config.toml
num_hidden_layers = 8
hidden_size = 256
d_expert = 128
router_score = "softmax"
normalize_top_k = true
balance_bias = false
lr_router = 0.000602
vocab_size = 8192
norm = "rmsnorm"
max_grad_norm = 2.0
batch_tokens = [65536, 131072, 196608]
max_steps = 4441
dataset = "wikipedia_en"
Below are experts of layer 2 (counted from 0) of a mixture-of-experts language model. Rows are named router (the router's row for the expert), down (a neuron's output weights, with its number) and show model dimensions 0-255. Each number is 128 + 24 x the weight over its row's rms, rounded and kept within 0 to 255.
After each expert's rows: a language model's description of what the expert responds to. This comes from a sample of Wikipedia text that the model never trained on.

# expert 29
router [123  88 151 138 157 135 154 113 104  99 149 148 177 119 115  88 152 106 113 117 152 111 122 116 138  70 106 123 145 106 105 132 111 166 147 125 135 152 118 143 167 119  97 139  92 159 138 131 193 136 131 131 137 126 164 101 124 133 141 149 125 119  83 141 104 103 139  78  79 114 162 121 137 121 139 150  98  76 137 140 145 151 138 130 155 120 160 112  92 109  84 129 129 142 104 152 112 129 115 142 143 132 139 140 111 122  90 126  93 123 103 140 112 110 133 142 122 148  89  89 145 137 142 125 115  84 163 115  98 146 133 145 110 122 123  99 135 137 182 143 168  71 158 110 185 149 138 104 168  91 143  90 154 143 110 107 115 113 143 125 151 116 103 152 107 127 163 101  97 122 105 105 144 109  90 128 155 117 130 126 115  61 128 131 139  97 114 143 132 102  92 107 134 131 110 100 122 117 147 131  90 143 145 165 134 146 108 102 114 153 101  97 110 169 164 121 175 151  92 168 182 103 106 103 162 133 122 114 115 142 134 176 141 121 112 122 117  91 157 150 130 172 145 155 104 131 129 149 121 124 148 108 125  99 133  93]
down0 [139 147 125 134 117 143 139 122 132 164 131 154 127  79 125 145 103 123 117 177 129 132 123 107 108 144 161 124 159 108 103  97 156 181 129 137 101 144 100 140  44 123 120 142 121 126 126  84 149  86 164 178 107 141 124  56 123 132 139 130 156 126 125 158 126 151 110 144 133 153 129 133  94 169  80 118 152 136 132 134 106 130 146 115 120  75  99 123 138 122 100 151 142 137 113 185  99 161 141 102 151  92 155 161 137 126 152 123 137  91 150 138 111 123 173 136  83 144 109 111 171 128  84 105 129 142 121 138 154 146 101 138 109  99 152 102 157 124 111 172 142 114 110 112 111 135 109  91 145 154 116 155 127 118 147 101 147 113 111 151 164 116 132 102 156 142 119 143 124 116 106  98 126 123 120 118 130 117 164 156 154 137 153 104 170 128 137 130 136 145 148 141  91 126 155 138 150 147 106  99 116  92 144 114 134 145 143 122 149 182 147 104 102 138 143 158 119  89 123 161 150 129  96  74 115 137 125 122 153 145 109 107 149 138 161 128 124 153 132 116  71 208 118 144 169 133 160 139 108 101 137 136 135 161 111 158]
What it handles: Preposition of

# expert 10
router [149 142 154 148  92 130 110 111  98 113 139 147 109 154 128 107 121 112 146 155 116 115 156 110 129 110 153 165 118 146 113 117 102 149 182 121  89 158 143 141 122 158 111 134 114 134 117 124 123 124 129 142 127 119 141 110 136 125 164 120 110  96 123 151 125 140  71 113 125 102 103 128  93 142 118 135 147  98 140 126 136 130 121 148  87 158 150 105  71 131 124 136  93 160 111 123 146 169  89 171 154 171 132  82 150 141 185 108 138 134 121 116 127 137 191 101 162 146 140  96 147 179 163 133 125 106 150 157 144 131 124 119 180 126 111 132 149 139 121 180 118 116 155 162 133 140 135 103 125 142 103 136 133  75 120 129 111  93 135 128 135 144 108 136 145 115 115 153 142 144 191 155 149 172 130 134 114 122 114 133  76 128 143 122 161 179 164 101  98 200  98 105 181 148 108 162 157 144 108 108 132 149 112 152  98 151 139 121 133 110 201 146 148  97 152 122  87 124 113 131 156 141 112 123 135 142 152 119 110 126 126 129 139 139 155 145 148  99 111  97 110 129  93 122  84  91 163 166 122 117 127 131 121  94 125 145]
down0 [132 146 101 106 126 134 130 115  85 144 145  95 150 121  97 149 150 130 105 175 145 103 105  92 139 122 125 164 149 179 134  98 112 139 137  81 129 118 148 106 105 151  85 100 146 150 142 131 147  85 125 178 107 134 131 143 140 115 138 117 140 126 130 158 125 141  92 113  75 116 153  84 103 152 122 152 123 147 107 166  88 136 115 160 137 179 116 165 122 154 132 132 114 133 137 145 100 127 137  95 121 127 142 150  84 132 161 105 123 117 120 166 149 146 131 123 143  78 164 103 114 135 122  94 123 176  88 121 146 171 124 127 100 120 141 146 137 143 113 135 182  88 154 104 123 132 126 120 100 107 134 132  88 152 153 128  70 124 141 122 119 127  85 102 134  93 133 136 155  95 131 129 120 146 123  98 156 133 146 113 139 116 133 165 144 134 120 148 160 120 136 159 132  87 170 147 120 123  91 108 157 165 121 119 124 100 175 125 122 151 129  69  86  87 101 109 135 115 114 133 146 133 109 148  69 102 160 119 162 136 120 156 141 134 134 164 126 130 101 128 148 190 145 120 110 134 139  87  92 159 113 119 153 171  94 107]
What it handles: Name-internal syllables

# expert 4
router [109 153 125 129 130 119 148 113 149 122 136 113 147 135 140  90 120 155 152 151 129 104  98 117 100 118 125 103 110 103 145 103  95  99 171 152 163 120 153 111 129 127 169 139 119 131 134 116 141 147 106 124  91 156 136  45 103 108 174 163 159 168  99 101 167  98 134 146 136 157 127 131 124 148 133  86 138 101 111 145 115 103 159 123 100 109 116 150 125 108 160 144 104 131 128 129  91 140  99 104 164 132 137  92 147 137 132 126 115 122 162 163 130 127 100 163 144 161  76 105 126  97 138 171 102 118 129 118  66 168  97 152 123 132 124 118 138  93 100 119 109 122 175 153  98  93 120 147 116 154 127 127 149 105 143 150 159 127 152 140 130  94 113 149 103 112 143 119 146 159 161 127 160 113 162 144  87 114  82 142 109 136 155 112 108 143 118 147 151  90 176 152 120 168  95 131 138 152 132 116 132 130 148 144 143 106 144 117 107  98 151 154 123  99 133 156 160 149 135 151  83 112 102 121 128 102 133 115 108 110 128 166 123 171 131 167 162 121 136 133 144  91 122 181 125  94 132 133 111 130 199 114 170 134 145 173]
down0 [ 94  94  91 119 120 122 173 124 145 129 132 117 109 138 113 156 137 173 104 141 124 111 165  99 131 139  99 111 158  95 136 140 144 128 165 105 142 133 125  95 141 125  80 122 106 124 136 151 133 111 130 114 131 150 114  91  91  90 111  58 106 103 112 183 119 161 116 163 107 132 134 100 162 128 107 116  81 209 134  87 144 135 132 172 140 141 130 130  74 127 104 150 126 126 112 104 141 117 140 155 134 139 129 174 125 138 158 151 138 141  90 138 152 137 102  39 147 137 123 135 164 140 104 129 123 109 110 133 128 146 124 137 162 134 131 123 106 159 121 105 154 114 104 126 133 148 119 159 119 136 103 116 115 140 165 137 172 128 110  96 113 152 156 102 130 145 116  96 131 102 123 139  91  93 144 150 141 136 132 119 126 127 152 133 160 165 149 133 110 142 148 110 163 108 105 167 111 110 145  96 126 136 144 129  95 166  80 181 124 153 104 110 123 110 137  86 117 135 100 122 129 158 162 149 145 126 116 121 167 149 156 100 128 153  98 153 158 147 131 119 149 148  94 117 117 136 152 149 171 168 105 134 188 109 105 125]
What it handles: Foreign name word-pieces

# expert 45
router [163  99 111 101 151 149 122 111 158 148 129 150 130 133 133  95 124 125 133 133 138 120 108 133 114 193 121 173 102 120 175 117 136 121  94 116 126 110 105 143 116 137 178  72 153 120 139 151 134 100 144 117  73 113 141 145 166  92 106 110 125 123 123 131 124 103  99  91  96 130 143 129  94 143 105 160 123 173 114 122 126 123 134 105 129 120 132 123  88 130 133 147 111  95 142 145 134 140 133 111 151 126 145 118 159 142 140 118 133 123  55 135  99 159 136 104 116 135  92 108 135 115 125 133 160  86  86  95 134 109 156 110 129 148 125 159  94 134 113 182  97 123  93 143 103 151  87 149  91 102 184 171 150 106 160 131 133 153 113 106 147 142 121 151 131 136  64 127 135 131 108 142 134 139  76 147 136 127  96 125  89 124 133 124 111 138 145 136 141 161 149 129 119 142 120 116 171 131 107 126 138 137 124 125 122 106 155 126 108 145 125  95 163 112  83 148 119 114 123 133 162 176 174  71 148 107 105 104 131 136 132 139 125 128  89  98 137 150 106 113 171 157 164 112 116 127 137 171 159 132 134  57 112 138  78 169]
down0 [106 141 131 115 111 137 112 111 128 148 129 146 158 111 122 145 185 124 108 170 165 130 132  89 134 126 123 152  84 148 129 160 155 189 120 150 153 142 104  67 138 128  72 133 119 128 131 144 122 162 107 137 177 122  89 113  69 135 137  79 105 114 131  93 108 163 120 146  83  95 126 154 107 100 115 138 139 133 121 164 138 151 116 139 112 136 128 105 112 136 111 114 151 113 153 115 125 119 118 172 106 131  68  72  98 136 168 139 106 105 101 126 112 136 157 111 106 109 104 166 159 142 124 126 134 136  87  97 112 153 119  98 140 141  80 125 118  89 135 122 127 104 116  93 175 167 137  89 104 125 168 151 129 107 149 102 181 127 143 134 147 139 142 158 103 108 141 142  85 120 138 152 114  93 120  89 142 132 120 140 128 150 132 126 201 133 122 119 142 102 163 110 108 110 131  82 162 110 127 104 141 179 132 135 106 116 139 130 118 129  67 125 169 176 114 121 140 127 155 140 127 143 107 119 101 133 144 146 132 120 159 159 148 136 139 163 125 142 125 122 114 113 119 101 143 130 117 153 105 147 106 171 138 112 105 108]
What it handles: Leading digits, number words

# expert 32
router [124 147 122 134 128 115 146 152 166 118 148 104 153 124 118 132 116 136 119 147  92 146 135 125 125 117  80 121 147 120 142 127 140 183 122 124 133 159 168 118 160 116 139 118  64  89 111 106 125 116 118 120 127 129  54 141 136 138 132 106  71 129 104 127  91 179  78 134 137 100 134 132 115 144 147 132  96 162 130 132 133 187 157 106 104 148 159 123 119 123  98 182 154 143  74 133 128  78 127 112 123 128 111 134 102 109 171 131 140  89 132 110 115 167 147 164 108 122 131 136 126 107 111 133 132 130 156 144 107 179 117 111 121 131 134 127 111 120  69 165  87  92 156 121 102 136 175 165 120 132 118 140 130 148 129 117 107 120  61 147 154 125 119 130 117 116 112 128  95 116 151 114 167 111 172 129 108 141 123 125 151 104 151  80 115 128 173 111 122 136 137 147 118 120 125 160  96 125  73  96 144 104 140 146 142 138  89 112  62 112 104 154 140 106  96 153 137 141 122 108  95 141  79 133  55 153 138 129 121 135 103 111 129 131 131 130 121 160 130 119 158 138 135 123 154 124 126 108  91 113  93 155 130 109 129 110]
down0 [113 148 122 131 146 114 152 129 132 179 111 168 165 150 106 114 136 142 143 146 136 110  77 148  93  96  96 144 140 101 157 102  82 117 118  85 111 114 173 180 141 143 125 159 128 125 114 137 115  87  87 169 108  81 117  82 142 166 132  85 170 128 117 179 118 125 173 113 146 160 154 127 133 108 119 132 134 194 102 150 102 133 142 113 112 158 145 147 110 132 101 147 138  80 130 135 122 110 143 111 146 139  92 152  91 118 151 147 116 139 160 144  95 168  92 154 165 133 160  95  98 100 132 118 123 150 113 129 123 105 126 123  94 112 121 127 120 151  96 119 110 125 181  81 107 132 146  90  93 109 114 134  80 124 145 110 153  73 131 106 134 137 141 150 154 125 108 131 114 137 146 123  98 152 139 141 128 135 137  94 159 153  98 122 123 153 139 138 106 123 123 157  92 134 139  96 130 125 129 123 122 104 155 117 107 141 124 131 118 144 101 190 147 133 146 150  82  75 112 159 154 116 144 145 101 148 139 124  91 133 155 141 157 147 185 124 129 150 146  82 166 110 114 102 126 106 126 110 118 129 120 147 124 139 101 127]
What it handles: Spaces before table numbers

# expert 23
router [150 125  94 142  99 144 164 143  78 119 156 149 117 133  84 110 108  97 123 161 144 148 143 106 119 137 106 116  98  96  83 110 121 124 169 146 103 140 115 147 137  98 149 134 105 133 120  83 174 127 115 134 157  91 145 129 121 115 127 147 128 108  93 109 115 111 115 120 129 144 156 128 128 113 119 135 141 125 129 131 108 134 129  81 101 105 136 149 151 119 126 123 143 138 146  74 119 130 101 159 136 131  97 118 128  84 143 112 100 178 120 112 165 162 167 109 104 134 134 183 129 128 113 149  97 154 157 162 101 110 151 124 178 108 107 108 166 150 136 160 146 118 135  94 145  98 129 150 145 145  95 114 149 121 126 108 116 159 157 103 184 121 124 168 147 169 125 131 116 153 153 126 102 122 142 111  85 137 141 163 116 156 154 125  82 125 144 117 174  78 149 128 119 113 150 123 171 153 169 171  81 122 100 185 135 162 113 133 120 110 114 155 146 100 115 147 124  77 151 111 120 133 110 141 168 165 142 105 149 149 125 145 121 133 109  83 123 108 140 121 117 128 184 136 145 149 126 146  76 102 107 100 128 160 129  75]
down0 [130 158 125 117 117 178 119 132  80 111 141 172 154 115 133 103 144 146 170 169 122 151  95 107 120 206 141 156 129 105  97 132 112 136 123 102 132 108 113 124 135 126 106  68 115 122 155 124 109  86 171 127 142 157 121 126 170 105 144 154  98 120 142  97 132 101 140  93 119 114 128 108 141  76 146 107 174 153 131 114 136 102 144 131  90 146 154 120 119 121 143 179 139 140  95 109 110 124 114 114 116 106 131 137  98 103 121 146 106 141 125 118 142 145 107 149 129  99 122 139 132 132 170 125 112 119 104  93 118 152  84 159 100  93 118 120  91 133 185 136 111 115 165 125 115 153 136 150  92 114 131 158 112 121 109 119 164 136 155 101 150 123 118 131 120 128  99 154 140  91 108 100 124 149  81 102 122 117 146 151 138 159 161 142 102 160 122 123 103 163 126  95 157 110 144 124 159 111  95  97 114 142 149 108 187 165 106 152 121 129 168 130 147 124 112 130  70 110  98 104 100 121 134 139 141  91 147 176  92 100 132  97 113 114 160 114 113 168 132  86 133  73 141 128 118 124 150 121 174 111 131 129 116 146  80 120]
What it handles: Plural s suffix

# expert 59
router [ 66 101 124 106 126 116 156 108 109 159 141 144 118 109 116 122 129 103  82 165 128 156 128 117  95 131 184 144  97 121  72 131 133 140 137 123 104 170  81 129 135 127 150 105 133 141 124 121 136 109 156 160 138 154 155 137 121 121 138 132 135 120 129 126 132 148 132 103 161 126 154 122 138  98 141 111 141  72 117 133 128 134 156 121 133 160 132 154 140 147 168 125 154 145 163  99 161 107 119 146 130 100 110 120 140 156 115 128 122 130 152  68 156 120 113 123 121 132 153 110 161 101 132 130 113  68 198 144 137 141  89 125 128 112 117 138 116 122 110 163 162 131 149 117 108 177 135 112 126 138 124 147 154 154 149  96 132 140 120 145 129 115 142  85 180 102 108 127 119  82 130 157  85 112  92 105 119 114 160 113 144 121 129  97 155  81 106 125 130 170 133  90 126 116 163 125 145  90 150 155  88 139 115 126 139  78 128 147 137 149 139  98 158 113 161  91 209 124 127 119 145 158  99 116 155 117 117 157 157 111 141 160 148 144 112 117 113 143 138 127 143  82 182 172 148 147 140 123 137 137 120  72  97 140 123 158]
down0 [116 132 171 144 155  94 108 126 129 160 159 151 150 133 106  94 133 122 116 151 190 134 104 124 103 128 134 155  71 126 124 131 210 140 107 135 157 172 104 146 134 129 133 127 118 133 128 124 112  94 123 140 120 159 109 122  99 129 131 136  96 100 132  80 131 146 120  78  88  50 107 104 105 122 159 108 119 113 116 141 125 140 160 162 111 141 143 137 142 152 149 174 136 178 138 153 110 118 113 101 106 153 139 131  86 109 138 164 147 137 145 148 134  97 176  79 144 175 127  84 142 146 123 129 150 101 118 130 153 124  93 112 172 133 114 137 115 111 145 121 184 107 128 153 125 138 153 138 125 153 136 123 171  87 118 126  95 174 139 158 141 148 116  91 110 137 157 128 137 113 114 134  97 149 149 154 105 110 135 159 127 137 144 107 157 153  93 154 142 174 139 118 118  89 144 116 102  93 122 179 185 124 127 154 115 106 108 144 129 126  98 133 100 163 110 130  91 139 104 107 107 139 117 155 124 141 128 134 114 123 118  78 120 135 144 130 129 125 128 103 116 132 166 123 158 109 125 118 132 104 163  74  99 123 109 148]
What it handles: Year digits

# expert 28
router [144 136 145 130 162 153 147 122 105 164 119 109 109 101 136 140 135 129 125 134  93  88 119 111 169 121 126 149 156 118 156 129 129 120 126 156 140 105 102 132 130 122 141 125  97 162  82 135  97 152 155 128 117 138 110 127 170 109 121 147 126 157 147 141  76 201  95 121 125 162 116 116 102  72 134 135 127 131 145  97 127 128 153 146 103 134 117 119  98 129 105  68 176  83  98 106  98 118 117 150 127 126 106 166 172  95 172 133 116 106 110  94 147 119 130  98 114 132 121 139 124 126  97 136 110 136 118  94 125 118 126 159  97 129 163 109 106 179 125 112 126 122 124  92 150 167 183 148 125 141 107 137 119 119 119 118 119 120 133 136 124 182 163  83 122 108 125 137 143 128 152  91 104 144 158 104 110 136  93 127 127 139 134 112 150 124 126  83 123 106 109 111 154  61 156 124 113 161 159 117 107 131 127  99 112 101 172 113  97 110 114 166 116  88 125 101 156 100 152 151 136 125 155 132 129 145 136 138  48 108 164 172 117 117 140 135 109 115 151 111 182 156 141 135 122 103  78 110 139 133 138 124 114 105  76 108]
down0 [160 121 137 157 120 150 150 172 148 120 144  87 137 163 152 122 124 114 112 158 119 145 146 141 139 153  86  84 117 184 126 118 163 112 113 163 134 156 109 164 150 117  91 174 129  86 121 136 158 133 133 144 147 125  89 142 151 137 113 154 146 165 120 110 115 132 145 125 164 166 171 113 136 108 163 145 118  67 139 108 153 144 191 105 119 124 116 151 123 120  83  88 151  80 117  93 153 106  99 123 100 132 124 135 166 128 137 157 127 120  74  98 106 152 109 141  93 119 152 131 107 103 159 146 119 156 143 143 123 119 135 132 143 152 167 111 138 167 125 126 134 111 150 115 121 115  93 111 103 158 122 124 114 124 179 125 160 157 124 122  75 136 117 132  62  79 146 121 100 131 123 108 115 145 135 148 140  98 124 113 108 149 134 121 115 157 129 105 149 111 152 152 142 103 169 135 125 112 117 116 155  97 105 122 130 114 114  71  94 116 133 131 123 115 149 156 104  96 181 119 117 139 122 150 115 151 140 151 146 151 101 156 176 102 151  76 148 102 134 146 108 153 149 165 127 108 126 117 101  96  85 109 133 156 141 121]
What it handles: Line breaks

# expert 61
router [129 120 107 125  81 134 122 130  92 130 127 152 146 162 124 159 133 149 128  92 139 204 103 129 137 162 174 130 108 136 154 114 116 118  93 126 136 128 154 160 138 153 117 157 102 127 148 111 125 115 160  88 177 108 123 152 126 105  89 145 135 150  97 112 109 106 159 116  99  72 113 114 136 111  77 143  95 100 165 140 137 113 157 148 102 121 130 168 126 146 156 119 103 179  78 103 156 151 104 136 112 136 111 151 129 144 104 135 142 147 130 148 135 133 149 130 101  86 163 128 194 129 121 115 152 118 101 129 135 148 103 119 110 135 128  81 118 148 149 126 124 121  97 147 149 120 108 104  92 172 137  92  86 144 145 103 129 118 157 134 147 112 151 115 139 114 125 116  88 146 102 133 114 160 142 148 176 138 144 110 121 115 141 127 166 134 118 129 133 135 130 171 100  99 157 111 124 125 142  83 107 105 119 101 134 122  72 127 130 117 115 104 124  81  94  69 131 119 158 104 136 160 171 152 154 117  90 135 122 161 125  97 140  83 152 138 133 132 153 147 178 113 163 159 171 116 131 132 137 109 109 117 114 107 102 173]
down0 [142 135 116 145 131 148  99 160 104 159 125 133 130 128 152 131 117 104 141 116 108 162 147  98  80 138 122 150 160 152 111  71  94  96 142 164 118 162 146  85 150 123 125 158  91 150 140  92 130  90 132 138 150 126 127 154 112 130 163 107 120  95  88 149 115 121 124 156 154 131 142 137 143 120 102  76 152 153 166 158 126 115 141 133 123 131 115 127 133 137 133 171  86 120 125 153 187 139 133 111 129 103 170 141 120 135 150 104 126 108 126 120 132 191 143 159 144  94 152 117 133  93  86 148 136 118 122 132  89 106 105  83 127 118 101 144 150  73 168 116 151 102 131 124 111 135 158 142 142 140 163 127 133 119 128 152 123  94 171 152 113 120 115 133 152 121 114 111  93 132 125 135 158  86 135 108 168 114 115 170 138 130 110 134 125 107 189 129  89 131 172 109 127 121 111 117 160 176 152 123 129 122 135  85 116 131  79 135 168 121 117  88 132 130 157 134 114 166 167 150  98  81 141  88 114  54 142 126 160 152 128 160 126 127 120 136 123 130 136 126 150 118 135 117 101 129 117 118 137  95 125 106 131 140 146  50]
What it handles: Quote marks, capital onsets

# expert 44
router [117 154 144 158 143 134 124 115 120 146  64 145 126 146 170 117  86 117 109 141 128 102 131 132 148 108 161 107 105 105 141 113 134 101 103 137 113 107 105 124 111 125 124 122 141 204 115 163 153 133 121 156  98 136 114 136 111 142  97 136 114 128 176 114 146 116  92 130 167 153 101 135 100  68 133  99 134 117 118 111 123 147 120  92 126 129 146 153 149 110 102 137  92 157  73 152 131 133 118 116 164 119 151 134 121 120 130 119 181 138 149  92 101 184 113 150 114 120 171 146 121 153 120 131 149 105 151 108 106 153 190 155 156 138 136 169 107 162 161 137 121 148 163 103 131  99 148  85 157  77 114 138 145 123 151 133 135 160 154 144 151 117 176 142 147 143 134 118 139 114 115 108  85 109 115 139 133 123  87 121 114 109 155 162  80 108 119 131 163 102 142  90 120 110 108 138 180 112  87  98 175 136 129 135 117  95 131 112  93 125 131 168 110 142 119 112 152 160 125 143  91 153 141 109 111 145 121 140  84 113 168 101 117 134 118  97 153 132 143 118 120 150  82  97 114 105 132 120 173 143 108 109 167 124 134  97]
down0 [121 121 115 150 112 124 150  90 159  82 122 102  67 145 159 182  96 127 145 120 126 144 123 169 110 111 143 126 148 129 112  78 129 104 130 116 120 112 155 131 145 153 138 113 143 109 140 147 119 134  90 129 140 133 155  98 108 128 104 125 156 184 160 130 103 117 158 144 118 114 123 155 109 150 122 133 113 107 157 128 160 111 138 132 151 126 109  99 123 119 112 115 170 178  91 146 127 142 189 121 170 136 138 154 114 125 110  71 106 136 139 157 144 138  84  67 145 116 104 167 114 126 116 134 112 156 124 119 135 148 113 113  94 159 132 113 135 120 143 104  84 134 133 109 160 115 145 103 165 144 139  91 120 133 190 132 135 142 124 131 135 138  83  94 119 114  99 103 126  98 115 137 190  81  94 142 110 120 138 114  96 133 103 108 139 106 120 133 116 120 145 154 163 137 136 164 159 162  93 125 145 123 128 149 127 109 113 126 182 135 142 166 133 153 136 129  82  92 169 126 166 120 139 143 109 122  94 135 103 144 148 121 138 131  94 134 171  88 135 114 100 143 157 197  88 109 117 173 138  94 146 126 131 159 140 130]
What it handles: Commas and conjunctions

# expert 43
router [130 135 123 207 141 154 155 113 114 141  86 130 129 178 167 136 123 119 132 149 151  98 104  94 146 139 114 121 107 119 164  86 116 128  88 151 137 125  87  87 128 137 133 120 124 142 121 126  93 123 183 123  85  94 106 150 131 136 126 149 128 144 106 180  82 146 107 152 160 144 107 107 123 136 115 117 142 104 137 145 128 159 109 128 186 115 129 137 133 123 102 152 107 141 123 107 149 137 135  97 141 110 152 101 138 137 169 115 154 174 169  96 116 124 153 164 105 128 149 110 151 169  95 121 153 133 155  96 109 141 159 110 154 162 132  92 160 120 167 176 118 122 145 116 104 129 107 156 161 124 143 171 173 149 120 113 107 170 146 123 156 124 131 103 181 137 161 149  99 142 102 137 149  97  74 135 170 128 163 130 134 126  92 156 123 136 109  96 142 144 119  94 147 133 139 101 102 132 100  88 111 130  92 110 122 121 100 102 125 157 133 137 151 132  86 148 116 135 134 135  97 136  97 131 164  75  82 104 121 131 119 136 105 130 114 139 168  96 130 150 124 142  98 130 169 114 123 147 136 149 143 149 109 158 147 134]
down0 [136  82 140 122 138 170 145 132 133 148 107  82 130 110  58  91  92 109  87  74 137 118  96 103  78 151 125  71 152 134 118 142 121 130 162 138 137 120 136 139 102 113 135  92 147 118  97 149 123 107  99  71 107 126 117 109  86 131 157 130  79 108 183 135 131 168 127 105 127 174 175 117  99 111 138 113 107 132 123 124 146 128 132 111 155 159 137 126  89 144 142  86 121  88 120 174 157 107 131 117 120 119 116 109 145 122 147 111 128 164 123 115 146 134 106 133 122  89 151  97 120 162 110 116 165 125 150 157 156 135 126 162 120 126 118 168 149 128 133 133 194 113 117 128 128 130 127 109 139 110 120 127 145 123 138 172 127 117 149 138 127 147 134 133 132 123 115 123 109 106 130 129  70 117 133 153 129  87 126 152 158 134 146 111 107 114 159 141 123 141  97 130 144  97  79  91 111 136 166 147 114 101 159 135 102  87 155 133 120 166 132 140 145 151  92 131 144 159 115 153  65  94 129 103 179 139 127 139 107 141 128  74 109 148 135 115 145 138 100 141 154 159 145 141 127 111 104 138  79  91 134 164 103 152 124 137]
What it handles: Conjunctions and joining marks

# expert 57
router [108 165 101 105 156 119 157 121 104 110 105 139 123 137 185 133 124 152 117 108  92 168 161  99 134 132 101  93 140 159 168 106 115 171 150 142  89 137  81 152 155 115 107 127 128 107 155  90  84 148 146 149 144 158 120 136 133 123  91 148 110 119 163  89 132 135  95 189  87 116 158 131 138 120 162 104 164 127 100 145 113 105 113 150 209 112 141 159 164 127 125 150 122  95 157 124 155 136 111  69 136 104 106 146  98  85 124 138 136 105 152 133 127 145 118 117 170 134 114 149 125 164  91 135 117 142  97  80 146 124 134 121 150 110 116 123 156 130 104 125 133  96 100 108 112 113  97 135 105 134 139 133 134 120 150 116 130 132 107 149 107 138 112 133  95 109 146 142 169 134  97 144 145 143 169 135 106 132 126 129 113 100  98 105  75  78 120 125 126 114 101  92 158 137  95  94 137 125 121  93 106 152 140  80 108 114 128 140 141 150 141 177  73 145 193 114 142 140  99 135 133 141 109 100 124  97 124 110 130 126 116 143 146 138 122 174 114 107 144 140 140 105 124 126 143  98 137  89 144 134 114 153 126 153 119  86]
down0 [137 122 111 118 122 171 184 119 144 109 140 119 110 101 133  83 155 170 106 160 161 123 131 128 162 109 151 104 165 129  91  99 130 139  91 136  86 153  72 127 116 136  93 155 138 133 111  98 145 119 119  91 154 126 104 134 144 113  87  89  87 137 131 134 165 128 108 126 163 103 108 117 147 163 116 130 113 119 142  81 160 107 127 119 173 148 117 137 129 158 134 131 100 132 160 164  90 114 110 123  90 147 121 128 129 110 112 136 134 128 139 108 114 124 116 144 157 133 107 125 110 127 159 163 119 139 158 161 164  95 107 148 111  97  88 119 106 121  86 129 140 118 119 128 101  90 123 138 144 122 104 120 125 134 134 113  87 123 150 134 150  92 111 110 106 139 128 122 177 136 154 135 131 155 157 124 134 154 104  65 133 163  79 102 119 164 106 135 139 150 157 166 104  77 132 187 148 162 122 135 156 142 128 153 123 154 105 119 107 194 149 124 141 103 136  86  98 138 129  79 149 137  94 143  79 139  69  78 107 141  93 152 142 107 146 120 155 148 121 129 108 160 117 140 127 154 157 101 109 133 128 115 116 134 137 135]
What it handles: Opening brackets, dashes

# expert 53
router [144 141 149 119 128 102 131 100  96 134 100 150 137 127 133  94 128  48 121 145  94 149  98 132 129 138 106 121 151 143 121 124 116 146 122 117 184  88  85 140 102  99 100 107 151 122 154 126 138 117 150  53  58 116 114 159 138 171  89 123 130 130 152 136 137 111 119 125 127 132  75 132 139 162 113 106 152  98 116 121 135 146 100 159 127 181  92 127 122 136  63 115 145 148  95  96 128 178 132 131 103 130 132 143 147 147 101 130 120 143 144 121 106 107  87  95 119 127 116 148 167  82 160 117 138 145 128 102 175 124 124 119 121 115 129 171 127 118 103 136 123 159  73 148  91  96 107 116 137 129 156  88 144  78 127 152 124 127 146 107 157 124 117 103 134 136 137  96 199 156 102 137 130 135 130 132 114 155 129 122 128 154 141 131 136  98 140 147 163 197 136 149 143 145 109 131 162 125 141 168 131 166  98 108  94 143 146 159 119 153 136 139 161 112 107 169 140 136 136 123 123 119 160 125 130  80 136 142 120 156 125 148 146 113 139 104 123 157  92 117 158 148 117 117 132 144 120 142 121 163 153 132 135 144 118 166]
down0 [154 101 135 124  91 165 142 113 142 126 131 129  81 121 112 159 125 174 144 146 134 153 160 100 121 128 107 152 139 144 125 160  97  96 123 108 116 134 164 166 145 102 188  92 150 143 118 145 118 121 138 159 147  98 110 117  83 104 131 134 118 133 119 115 124 114 107  52 141 135 151  77 139  85 145 148  96 143 122 116 162 142 105 108 148 124 120 141 122 142 145 114 144 101 129 109  83 174 125 147 125 171 124 188  93 101  90  91 137  89 117 125 108 146 148 171 143 109 107 124 126 182  73 108 129 134 126 124 181 127 167 143 105 147 211 119 111 127 121 161 160 159 120 133 112 123 108 128 126 127 107 128 115 132 130 122 130 113 140 140 151 128 100 115 119 139 136 165  64 113 130 124 149 104 137 131 139 135 131 132  56 118 112 120 109 146 163 117 128 146 116 114 126 140 120 129  78 133 110  97 148 154  66 141  76 119 116 130 107 104 104 122  81 116 128 108 111 138 138 132 107 166  99  98 159 119 112 105 115 123 134 141 123 115 127 111 104 127 100 129 121 128 150 157  99 123 128 143 126 108 115  86 112  98 112  85]
What it handles: Digits in coordinates, codes